Below are experts of layer 4 (counted from 0) of a mixture-of-experts language model. Rows are named up (a neuron's input weights, with its number) and show model dimensions 120-159. Each number is 200 + 30 x the weight over its row's rms, rounded and kept within 0 to 999.
Before each expert's rows: "gets" lists some tokens that make up at least twice as much of what it gets as of all text. This comes from a sample of Wikipedia text that the model never trained on. Tokens count by the router's weight.

# expert 45
gets: "of ", ": ", "for ", "– ", "/ ", "- "
up0,194,159,235,160,234,224,197,160,215,254,256,206,218,223,221,176,128,197,165,160,243,163,211,221,222,172,201,208,223,182,185,198,165,156,186,208,237,170,232,255
up1,164,231,203,188,257,214,189,175,201,229,128,275,184,233,193,213,230,223,181,124,219,218,236,207,228,264,212,171,170,210,191,181,202,230,155,196,164,174,200,164
up2,205,252,235,214,160,208,247,221,162,218,195,170,261,237,201,267,173,176,227,201,158,222,215,206,263,210,233,214,232,231,242,185,209,230,203,232,211,171,265,238
up3,218,187,200,220,195,180,231,192,149,219,261,212,146,187,193,180,198,190,165,193,194,217,210,181,193,205,206,189,227,160,178,213,206,221,183,208,126,214,236,215
up4,184,158,169,188,156,209,181,150,248,245,144,190,224,239,209,188,183,195,205,245,204,213,217,176,211,233,188,187,228,173,229,141,179,229,177,162,228,170,214,177
up5,213,233,220,166,210,234,242,176,241,240,193,263,213,213,155,168,239,223,176,210,183,169,194,247,200,160,226,170,231,192,205,154,144,186,190,255,206,150,163,201
up6,188,221,175,157,215,184,174,243,217,205,246,188,188,202,170,165,216,171,225,213,141,178,174,215,244,236,178,219,194,212,173,201,200,171,206,146,150,187,220,217
up7,169,196,231,200,214,213,157,268,199,210,191,222,182,202,212,199,154,198,191,236,194,157,227,198,191,179,241,195,216,163,198,220,175,223,252,196,203,165,155,223
up8,166,193,184,194,165,176,171,217,167,262,195,201,175,219,240,191,134,150,145,168,193,150,213,233,160,191,243,198,185,214,171,261,189,201,161,172,192,220,182,185
up9,212,186,163,256,189,220,196,212,178,186,223,234,176,165,216,199,253,187,217,210,174,105,157,196,213,160,228,223,181,184,179,220,206,224,176,188,192,225,228,141
up10,192,156,195,215,219,221,224,215,218,236,214,267,192,226,176,218,203,136,178,209,168,203,219,174,223,212,188,226,259,185,179,190,196,228,189,215,221,185,184,233
up11,235,281,211,249,174,263,194,267,204,177,180,196,210,239,214,176,225,145,159,212,243,174,197,209,135,196,159,235,243,194,175,226,210,218,195,156,228,223,202,188

# expert 62
gets: "to ", "on ", "in ", "by ", "for ", "with "
up0,170,259,195,220,174,175,202,154,208,226,178,193,209,222,213,154,181,202,214,176,199,219,199,195,177,169,190,204,126,258,171,148,225,248,201,194,188,198,229,206
up1,170,159,210,233,190,166,237,253,201,264,191,181,185,171,194,215,202,164,202,179,177,192,236,198,170,217,227,245,223,241,199,201,201,213,213,201,199,225,264,234
up2,214,196,154,192,220,163,197,186,273,262,239,174,210,187,181,220,187,158,154,220,208,189,200,165,227,162,300,191,211,197,206,196,195,184,186,234,227,178,215,221
up3,169,242,220,202,154,248,206,201,211,209,147,213,212,235,193,223,166,201,227,220,167,195,204,199,243,169,199,199,199,198,227,228,260,211,205,236,153,170,286,202
up4,235,178,201,241,141,153,229,227,226,216,184,125,147,196,149,222,148,238,174,195,229,168,224,223,187,187,236,202,183,240,170,212,191,176,230,213,215,198,192,225
up5,228,201,219,152,168,192,214,172,190,233,242,256,232,216,165,152,199,165,190,197,202,184,209,166,194,200,224,186,249,273,181,247,206,232,242,203,274,208,255,155
up6,191,215,273,206,199,175,177,161,224,185,222,205,248,245,206,178,155,194,194,195,170,131,195,198,229,163,194,201,188,235,170,257,249,172,206,250,200,176,156,196
up7,210,233,208,221,184,168,229,165,220,206,179,254,219,155,146,228,205,168,150,206,187,187,204,235,157,199,198,198,136,210,234,214,191,203,190,194,159,155,201,173
up8,197,194,184,201,200,130,189,248,162,282,163,244,215,204,176,208,243,199,190,234,177,190,197,220,187,205,213,213,209,196,172,150,202,246,213,162,205,208,197,248
up9,133,200,185,246,222,212,189,171,214,180,238,202,210,214,190,225,210,204,265,211,198,233,144,206,216,188,208,199,223,254,157,197,183,265,174,195,201,214,187,212
up10,213,237,184,191,203,159,181,171,196,240,214,192,185,156,202,194,173,192,185,186,210,212,226,215,189,195,132,192,237,246,170,180,228,195,193,192,210,194,194,203
up11,157,187,178,229,147,181,238,203,177,194,199,209,201,176,198,173,139,192,213,142,277,255,203,193,162,151,186,175,217,186,196,221,182,185,184,196,172,213,184,236

# expert 17
gets: ".", "al", "o", "er", "il", "e"
up0,188,234,242,228,213,205,214,173,240,244,199,200,186,254,234,194,132,168,251,208,149,212,212,254,212,195,242,197,228,196,154,238,263,189,171,197,156,216,235,186
up1,227,236,169,197,201,171,178,183,214,231,196,192,168,192,163,211,235,259,214,240,215,190,192,212,215,214,256,254,196,224,234,138,197,189,148,177,192,183,239,201
up2,169,213,203,152,138,246,193,193,235,195,142,140,203,146,182,247,147,183,223,142,232,205,184,185,190,186,183,192,223,247,247,239,194,222,224,165,221,197,174,225
up3,185,199,180,234,151,182,204,188,223,269,186,219,235,169,154,225,203,178,196,180,225,175,198,240,219,196,212,190,200,224,255,221,150,235,176,216,198,190,172,203
up4,242,160,214,204,224,227,214,181,232,217,189,169,187,217,204,197,172,178,182,201,202,232,193,253,166,178,175,224,229,190,173,223,176,197,207,182,209,176,189,193
up5,199,203,202,200,200,154,188,207,198,204,213,255,254,206,211,229,210,199,164,186,182,186,244,221,154,186,271,208,195,190,211,238,162,151,209,238,189,204,179,198
up6,162,182,187,145,226,197,181,202,158,209,209,164,150,199,159,214,162,206,230,184,214,170,180,237,178,213,218,224,170,192,185,246,166,220,180,235,211,156,126,184
up7,178,201,179,164,182,180,174,256,203,151,199,202,210,178,192,226,203,208,130,146,171,209,228,179,216,247,237,195,200,220,168,199,216,239,236,220,147,178,206,179
up8,210,220,252,213,238,147,209,246,177,153,238,183,188,166,204,233,222,176,189,235,208,181,204,128,219,218,229,215,227,211,138,192,196,165,196,186,164,203,165,212
up9,201,168,197,198,208,124,217,225,186,190,202,236,240,237,183,180,208,195,163,218,220,199,208,191,204,184,229,211,198,182,188,250,152,198,242,156,191,195,234,220
up10,299,222,182,206,236,177,241,187,167,222,208,175,156,231,190,200,249,220,202,237,181,168,136,196,186,110,182,179,218,178,188,230,224,204,168,205,224,207,201,210
up11,259,190,176,178,264,235,200,266,160,233,244,203,206,232,235,223,173,154,210,211,203,149,179,211,216,184,221,251,210,202,188,199,219,195,202,170,236,212,128,189

# expert 7
gets: "a", "o", "r", "or", "ro", "ol"
up0,176,210,208,218,210,243,187,194,169,181,198,129,199,174,202,238,237,173,228,205,185,183,142,197,199,213,220,219,225,230,242,222,173,182,221,148,234,165,208,173
up1,177,196,168,248,233,208,201,210,179,236,190,266,225,195,180,217,205,217,199,208,205,193,255,220,179,230,239,226,199,216,195,230,192,178,177,218,142,246,264,209
up2,216,273,222,199,171,244,213,157,185,219,149,162,203,177,203,226,201,206,125,206,204,244,190,196,196,208,211,191,199,186,210,279,181,160,235,256,203,175,194,242
up3,194,194,221,227,122,254,221,257,200,202,230,235,145,224,201,189,177,178,168,183,242,204,208,223,176,232,144,210,258,203,244,170,193,183,172,165,193,177,182,213
up4,183,217,256,225,223,225,166,240,184,204,175,220,218,214,299,189,268,222,151,194,175,121,241,215,205,173,197,185,214,215,218,231,221,153,187,184,194,219,233,223
up5,223,195,171,131,213,185,189,200,192,152,240,171,223,262,239,223,248,224,234,163,209,227,236,237,182,205,135,179,169,237,168,239,219,215,243,188,207,186,205,199
up6,235,199,232,184,193,173,156,191,211,234,209,115,186,205,199,188,212,170,187,121,229,208,195,174,212,207,201,232,193,202,188,163,173,210,209,232,190,196,188,174
up7,166,137,229,189,223,189,189,170,186,239,203,200,170,208,191,202,192,170,184,163,166,220,233,162,202,252,224,221,227,222,228,191,251,218,183,171,171,183,237,202
up8,236,186,250,154,210,155,213,187,214,232,203,165,206,193,232,246,227,179,167,232,163,183,129,185,219,212,192,218,158,204,229,186,180,228,195,192,187,196,217,178
up9,171,237,214,211,203,152,229,153,200,179,222,247,226,227,211,208,206,233,209,202,173,163,214,220,188,192,215,235,193,210,235,181,145,200,237,203,199,205,155,140
up10,191,184,217,213,181,175,220,180,189,235,152,138,229,189,181,220,196,199,160,195,178,210,197,167,177,191,221,240,278,161,177,208,204,207,182,162,180,190,244,211
up11,232,247,226,198,173,179,201,208,143,207,270,223,196,206,192,144,208,235,206,235,179,203,219,266,197,202,172,177,183,184,217,216,177,179,198,146,223,221,212,226

# expert 54
gets: "in ", ", ", "ed ", "at ", "In ", "for "
up0,225,238,177,162,234,217,163,200,197,194,166,193,181,212,201,209,225,157,268,200,212,210,200,188,157,204,187,142,155,195,139,198,240,200,231,204,221,192,197,176
up1,165,235,196,146,223,183,190,183,201,276,247,186,212,227,166,224,221,230,224,245,230,239,190,217,231,198,213,204,257,159,226,233,211,182,185,201,177,193,191,170
up2,183,201,211,195,211,230,188,183,173,150,180,264,244,197,170,209,192,214,208,164,209,188,211,176,219,218,184,236,181,200,203,188,179,186,185,227,219,211,180,183
up3,221,194,222,241,179,199,180,143,254,182,173,224,197,225,213,212,184,173,217,207,236,203,165,224,236,179,221,220,283,249,251,197,190,228,194,164,166,180,214,212
up4,197,199,193,164,188,208,235,218,167,233,172,193,200,194,194,157,135,196,254,180,190,204,276,173,242,251,175,223,196,176,182,243,268,222,216,244,152,183,210,229
up5,186,213,230,136,195,250,201,205,266,198,260,223,146,172,212,205,170,199,185,156,249,241,217,175,197,183,185,192,193,159,199,153,175,247,202,234,166,204,180,181
up6,212,147,172,252,217,154,189,214,190,193,236,204,184,210,133,133,166,160,247,186,187,174,228,213,195,217,192,161,224,150,214,217,183,205,195,223,191,190,168,246
up7,226,173,188,220,144,203,226,215,212,233,220,161,191,168,216,174,163,186,187,182,239,128,202,204,157,218,196,167,217,182,216,227,221,160,238,180,153,190,181,169
up8,149,160,171,181,204,181,225,182,165,193,222,226,187,197,161,225,160,193,157,186,211,214,179,219,225,168,182,202,259,184,238,192,210,181,160,191,208,166,152,243
up9,218,169,226,203,213,211,166,210,233,222,152,163,207,204,215,236,212,208,186,177,199,191,173,173,193,239,229,126,202,192,160,177,188,177,182,189,215,217,175,187
up10,172,220,205,164,211,180,155,248,183,199,160,236,189,179,170,162,201,171,231,163,249,174,197,238,196,192,243,172,207,200,146,225,106,198,190,188,250,163,201,210
up11,215,213,163,166,229,147,205,172,181,179,224,186,228,216,194,222,171,241,223,256,223,161,240,195,198,223,232,238,176,169,241,280,166,207,183,121,129,220,204,187

# expert 2
gets: "\n", "- ", "|", "\n\n", "| ", ")"
up0,192,219,173,212,229,195,195,217,186,212,181,221,240,218,225,185,236,191,204,200,158,200,222,170,214,164,253,223,175,203,231,175,165,205,196,183,210,116,200,207
up1,228,197,179,247,189,141,228,209,232,221,245,192,208,180,218,166,231,185,176,204,244,194,187,187,132,155,167,234,194,191,222,199,185,190,183,174,207,194,188,243
up2,199,245,192,214,180,171,259,167,153,233,208,197,180,209,161,181,253,130,263,209,192,191,303,177,202,217,214,205,187,202,200,201,183,232,207,187,194,217,214,231
up3,201,248,178,211,205,208,201,168,152,198,220,158,192,233,225,237,181,170,189,176,236,224,139,210,206,230,263,220,207,226,253,223,217,189,205,218,163,118,173,197
up4,179,221,206,233,193,163,197,167,166,240,203,163,180,221,138,243,195,167,205,161,202,174,125,217,153,227,181,181,181,209,189,173,184,201,176,160,152,189,187,186
up5,220,188,217,191,213,198,213,174,179,224,224,194,230,188,127,185,196,192,200,162,202,146,224,223,198,183,202,236,228,236,162,154,238,276,199,230,214,215,227,177
up6,250,174,191,187,221,197,174,183,230,178,216,145,207,205,192,214,200,213,135,169,208,202,213,204,271,213,224,205,235,243,220,183,166,247,204,247,185,159,212,245
up7,196,185,223,224,133,158,197,196,245,215,194,187,151,186,189,216,221,140,184,210,244,218,239,177,269,191,145,181,172,221,171,144,212,204,134,166,149,201,208,196
up8,205,227,238,211,176,182,219,178,137,223,257,220,182,209,236,287,207,219,206,221,158,163,165,199,194,222,251,216,229,190,228,182,210,224,195,185,202,135,193,221
up9,208,180,261,206,198,175,181,189,231,213,159,268,181,173,198,223,190,223,193,233,237,202,178,204,222,200,230,193,219,239,178,194,203,194,186,317,228,219,207,242
up10,196,170,192,173,250,196,192,185,215,202,203,154,220,255,200,161,191,167,199,162,201,221,267,223,153,189,174,188,207,172,218,195,152,188,240,196,205,225,195,156
up11,185,171,229,273,187,161,196,196,203,220,186,237,249,197,200,174,200,201,174,219,262,150,239,245,142,195,246,252,231,168,181,218,162,179,211,212,174,187,204,202

# expert 60
gets: "g", "th", "ig", "ag", "G", "ti"
up0,188,220,224,189,198,236,149,195,208,178,174,184,161,243,184,210,247,230,187,257,137,144,235,213,196,254,220,212,226,205,201,175,172,144,198,199,149,184,207,288
up1,216,171,190,177,185,186,209,210,187,194,190,168,195,186,167,196,172,167,241,188,248,191,260,192,215,165,155,173,210,216,144,175,168,221,218,181,174,133,197,199
up2,205,171,147,219,186,169,220,205,131,186,215,189,147,172,223,141,148,180,235,238,237,221,218,185,170,237,200,237,193,208,208,202,199,183,190,247,191,168,243,135
up3,188,191,192,249,199,174,198,135,168,272,174,218,248,202,263,257,206,190,213,194,166,215,205,176,175,207,184,242,225,170,175,203,144,173,194,182,214,193,218,196
up4,240,184,169,171,150,172,170,208,198,190,181,218,234,221,200,223,232,177,226,223,157,206,235,213,217,187,161,195,230,201,175,114,195,162,193,212,194,162,227,215
up5,219,257,224,243,268,186,198,252,194,167,183,181,231,203,208,241,177,227,122,188,180,195,167,180,161,223,205,176,242,210,180,236,221,193,216,190,234,169,211,201
up6,204,133,250,232,256,169,188,233,194,210,199,165,198,191,199,214,191,156,161,195,219,156,158,179,178,216,214,194,196,186,208,193,213,184,269,240,211,191,209,203
up7,193,159,135,205,229,231,233,164,189,189,240,225,169,192,186,208,240,193,187,83,228,184,207,167,220,165,191,209,177,210,260,191,209,214,218,203,138,149,208,176
up8,189,231,177,208,208,221,206,171,192,188,227,216,210,206,201,215,203,156,174,191,184,151,174,189,202,190,182,244,157,229,160,196,185,176,180,143,251,203,256,218
up9,221,197,220,248,234,189,169,286,261,187,199,189,155,210,239,196,214,162,199,185,190,219,202,252,234,254,228,178,214,193,237,177,166,200,207,228,226,194,207,227
up10,188,221,181,198,236,181,185,164,143,239,216,198,199,236,261,180,235,167,220,191,205,168,187,228,229,236,164,156,214,175,187,188,235,207,145,211,196,169,168,244
up11,216,192,189,209,233,237,214,201,198,227,182,190,170,251,219,184,250,191,182,181,243,213,186,192,187,234,223,202,221,166,218,152,185,160,206,162,199,148,221,182

# expert 1
gets: "the ", "| ", "The ", "a ", "(", "his "
up0,205,215,239,224,170,205,171,206,166,181,231,266,152,216,221,163,174,205,179,191,195,194,225,208,175,192,229,220,226,231,237,282,199,200,199,175,280,175,184,197
up1,221,253,200,172,201,173,224,140,237,290,192,150,192,176,146,246,174,175,224,240,241,174,186,201,178,199,230,165,196,126,186,157,226,216,249,216,217,173,223,188
up2,197,198,210,198,218,224,161,203,227,205,184,214,195,199,173,214,215,175,166,205,106,211,184,202,224,259,190,188,184,191,187,187,211,164,177,202,178,182,203,192
up3,173,200,150,217,204,218,227,201,178,202,180,183,211,173,207,231,237,210,232,184,277,231,227,202,214,204,209,218,139,158,238,201,188,135,233,200,199,204,134,196
up4,151,227,206,204,196,140,225,221,214,202,179,121,213,230,262,204,203,221,220,237,168,247,219,249,219,205,210,213,190,199,245,202,239,173,272,198,190,187,192,188
up5,194,170,162,298,168,242,223,184,189,217,226,187,169,184,217,197,253,216,163,201,228,181,171,219,195,222,177,170,233,141,222,193,220,208,198,213,186,194,184,194
up6,195,215,151,199,193,198,230,169,166,222,194,199,174,209,194,224,249,173,214,235,308,195,161,176,200,239,201,246,161,205,187,204,153,204,209,128,253,173,209,216
up7,209,228,149,229,203,181,205,194,193,199,226,199,122,150,155,199,207,179,195,169,183,225,200,211,254,203,198,203,194,224,154,172,185,197,238,215,154,223,209,186
up8,200,178,193,209,188,189,168,182,175,188,168,178,194,178,229,167,266,172,206,223,220,175,231,201,178,180,183,204,135,186,196,180,179,225,190,180,211,200,161,214
up9,169,216,208,224,178,129,208,198,208,215,262,108,137,186,219,173,201,212,143,172,186,185,197,157,207,217,180,255,255,177,162,206,203,170,215,198,212,173,204,203
up10,170,180,213,258,222,187,190,201,138,241,205,256,192,231,217,212,179,193,206,159,192,201,164,195,230,179,222,208,219,151,218,211,197,228,175,184,168,213,201,222
up11,236,221,216,223,227,197,215,182,193,188,215,218,200,118,214,192,180,225,237,182,202,193,164,198,172,194,242,245,246,208,174,247,231,242,201,198,210,188,191,167

# expert 11
gets: ") ", "\" ", "y ", "m ", "er ", "0 "
up0,204,159,194,235,153,226,147,210,238,181,155,174,171,220,248,170,219,185,214,198,174,200,245,168,194,192,197,212,169,199,181,209,129,287,221,192,179,191,181,151
up1,230,220,260,206,113,198,224,222,191,222,233,194,185,215,157,160,220,179,226,201,157,153,199,225,245,195,227,229,182,175,237,189,217,212,182,175,172,196,220,164
up2,211,123,186,222,191,174,189,198,218,228,222,229,209,229,156,246,191,158,212,198,243,177,154,160,200,183,215,213,226,189,190,225,219,232,175,194,208,173,223,197
up3,188,232,210,206,171,244,196,166,248,212,160,176,237,217,199,181,246,180,220,227,233,221,174,268,197,199,199,202,155,183,192,230,150,243,223,234,157,194,165,210
up4,243,242,219,173,171,173,235,159,173,205,207,275,184,245,147,164,191,209,208,149,195,215,209,200,206,172,215,218,253,200,196,217,200,207,152,161,233,179,182,188
up5,224,134,201,159,186,204,212,197,198,157,203,155,193,190,193,234,168,180,160,183,183,181,216,165,252,204,180,267,193,227,175,198,208,210,157,232,128,189,266,178
up6,139,251,168,182,202,222,220,209,241,174,242,195,190,177,221,196,167,236,190,174,243,127,226,170,213,244,210,220,138,165,200,236,137,185,171,209,179,207,174,167
up7,209,177,234,198,247,159,170,208,182,169,179,206,157,167,188,180,193,164,214,168,152,191,262,212,206,235,205,206,159,192,277,192,216,192,198,198,99,175,164,217
up8,252,220,213,235,181,193,177,236,148,234,199,156,144,235,198,202,146,193,265,195,231,170,197,232,185,191,258,193,201,219,162,178,173,190,212,264,248,210,200,240
up9,194,229,171,199,253,249,172,216,221,239,185,198,199,173,214,201,190,233,204,247,220,225,213,216,257,230,185,192,240,247,218,190,220,153,231,270,189,187,227,215
up10,209,227,216,202,199,206,191,226,199,172,245,164,168,255,156,157,169,189,198,251,193,202,252,179,247,218,211,189,176,168,217,210,156,180,177,189,91,164,173,219
up11,230,155,158,159,166,195,212,260,195,184,197,150,259,171,185,175,173,189,172,176,224,215,213,213,220,203,175,192,213,180,156,189,197,210,182,206,147,255,152,188

# expert 8
gets: "ar", "|", "al", ")", "Ar", "mar"
up0,159,181,161,185,179,186,207,240,230,159,138,162,186,202,199,202,214,162,217,156,224,238,153,220,175,197,220,215,174,223,193,220,232,211,207,173,246,198,252,201
up1,229,225,140,207,205,204,204,165,196,199,180,181,172,204,195,197,164,185,211,208,184,212,181,152,180,209,181,223,255,213,161,205,211,258,191,206,193,214,187,210
up2,223,171,202,198,188,183,187,212,223,199,153,206,164,216,167,227,190,153,197,222,188,191,187,201,155,186,197,196,223,207,246,215,93,226,176,210,170,165,216,226
up3,195,207,227,165,219,218,173,234,180,184,169,206,132,183,174,226,203,182,220,158,205,220,184,248,214,209,223,187,227,237,181,197,203,176,216,162,203,188,216,201
up4,211,224,256,195,185,141,207,242,192,233,184,176,173,183,192,264,153,197,219,217,158,220,169,153,184,202,172,191,181,196,197,142,207,252,165,193,201,206,143,190
up5,216,208,188,224,239,222,154,170,193,219,118,175,170,191,212,200,242,166,233,233,234,174,219,199,204,198,225,214,175,216,134,109,212,218,118,223,227,188,184,168
up6,198,218,199,184,176,200,185,230,224,198,217,190,227,184,196,168,202,167,211,159,188,174,242,200,128,175,238,189,251,253,223,195,199,192,177,167,230,142,138,164
up7,155,146,161,273,170,147,233,222,205,201,153,199,188,184,173,192,234,202,169,186,264,228,154,218,189,191,185,227,221,188,234,215,162,193,167,204,191,172,243,244
up8,215,205,199,183,174,167,205,195,178,232,203,225,242,211,191,266,174,204,170,236,172,189,242,187,176,247,190,186,284,194,169,198,230,206,160,254,215,250,225,234
up9,189,205,197,207,165,195,243,128,183,234,163,171,170,166,223,202,241,233,176,195,162,195,231,171,201,206,158,211,230,197,141,211,224,161,187,221,217,210,138,210
up10,155,182,178,206,156,205,176,175,189,168,234,213,161,179,237,195,250,211,209,219,255,151,248,192,201,171,174,205,245,205,157,171,198,220,233,183,171,207,213,249
up11,208,207,241,250,251,149,139,165,225,270,203,198,177,198,245,188,170,197,165,186,178,217,162,205,230,250,201,199,196,236,204,193,189,192,182,131,203,227,122,148

# expert 16
gets: "e", "3", "2", "4", "6", "5"
up0,195,160,152,202,285,167,163,220,193,184,232,200,214,158,178,217,209,235,197,169,230,193,223,226,222,209,188,214,136,166,157,206,206,141,210,201,210,214,177,200
up1,179,231,210,204,244,187,216,146,234,170,181,202,138,204,208,184,152,202,268,205,176,157,174,229,205,143,173,228,200,232,205,284,219,211,150,150,199,174,199,251
up2,171,186,195,223,145,172,189,167,214,196,243,201,191,219,185,215,234,185,234,223,232,220,177,204,210,161,236,201,204,172,234,155,158,187,231,213,227,157,207,169
up3,232,174,182,191,206,192,197,196,256,134,160,151,162,172,249,217,214,164,216,225,255,198,185,186,206,223,197,193,234,169,214,196,261,198,177,212,207,164,185,208
up4,117,146,210,194,200,209,258,226,150,151,175,205,157,147,205,211,153,225,153,242,113,210,203,217,206,235,184,246,262,194,263,236,218,197,194,194,191,179,209,203
up5,225,212,235,222,185,207,196,177,142,216,172,186,232,239,262,196,212,146,208,176,214,181,182,218,233,167,226,141,175,213,227,199,186,194,205,199,275,193,199,185
up6,232,219,179,227,171,156,225,213,217,179,188,210,196,254,184,159,250,190,190,227,216,241,278,198,193,233,214,199,207,177,168,228,196,177,232,246,195,165,199,237
up7,203,179,237,227,180,210,161,253,236,182,213,191,180,182,207,193,236,192,170,174,187,196,261,210,205,146,281,182,229,257,244,227,249,200,205,158,217,196,240,227
up8,185,225,232,204,178,222,164,149,252,191,171,131,188,103,216,229,201,247,146,200,165,209,242,202,185,207,201,238,224,299,170,228,195,212,205,176,182,186,185,219
up9,242,227,167,224,213,216,249,149,255,209,147,178,205,201,229,221,177,123,229,209,199,149,191,180,120,164,220,224,228,244,201,201,169,157,203,193,229,165,205,226
up10,177,158,183,206,203,223,214,204,216,214,208,154,140,203,157,223,197,219,211,187,207,192,140,219,199,179,218,214,203,128,195,190,211,230,244,220,201,186,263,239
up11,201,225,218,222,200,147,191,225,240,153,220,223,227,192,214,246,199,212,203,213,272,156,213,225,260,204,195,171,227,166,227,152,186,228,198,161,122,232,222,178

# expert 30
gets: "the ", "a ", "The ", "his ", "\"", "an "
up0,221,227,185,224,144,222,208,194,195,193,201,138,215,193,221,165,178,192,216,199,186,173,181,149,189,247,262,227,219,189,195,170,222,111,243,211,134,200,241,224
up1,219,140,183,151,227,219,206,197,163,241,228,182,274,215,228,249,194,215,228,241,225,173,166,156,182,228,225,181,189,222,230,193,210,200,232,248,136,205,192,201
up2,206,198,204,224,176,194,230,252,226,183,191,201,248,230,235,190,166,141,178,215,230,207,204,214,208,192,189,215,195,194,210,171,170,238,187,252,256,208,160,172
up3,203,180,178,216,215,161,204,229,204,151,198,222,196,198,134,177,156,206,207,191,209,146,187,221,174,203,186,243,181,260,209,210,205,191,189,182,178,215,212,252
up4,194,209,236,216,252,189,212,236,206,216,166,250,203,221,217,250,255,200,243,225,206,157,219,184,214,197,213,177,265,165,232,171,183,205,200,191,274,257,219,160
up5,196,185,189,230,179,197,192,192,166,217,221,163,185,246,204,155,177,221,151,272,209,169,174,255,204,200,187,166,177,179,200,220,182,182,193,226,208,238,211,203
up6,168,233,133,167,243,192,198,165,198,156,131,189,218,233,230,142,216,209,133,187,237,160,225,147,194,208,173,247,155,208,183,233,160,244,280,253,217,162,188,188
up7,180,207,183,168,191,145,183,186,206,201,161,232,170,135,170,188,189,219,162,241,222,172,186,212,141,219,153,212,213,195,209,182,205,227,232,223,211,158,187,176
up8,164,221,185,187,201,194,243,197,199,186,193,231,180,205,224,139,202,265,180,234,149,208,145,186,189,181,180,216,229,197,176,117,172,221,242,247,222,166,225,199
up9,213,204,200,234,199,229,187,163,221,226,193,227,215,193,206,187,149,195,159,242,225,160,191,181,198,167,191,98,197,203,211,199,220,191,201,193,231,221,214,226
up10,205,181,167,191,165,233,210,235,206,174,204,252,143,189,225,195,211,172,118,196,150,195,169,185,224,163,196,303,163,216,240,200,192,226,179,188,264,219,226,151
up11,209,210,123,210,171,121,200,169,173,219,161,186,187,191,192,132,154,183,190,194,186,179,200,212,217,196,234,169,249,236,278,192,183,195,169,142,201,180,145,211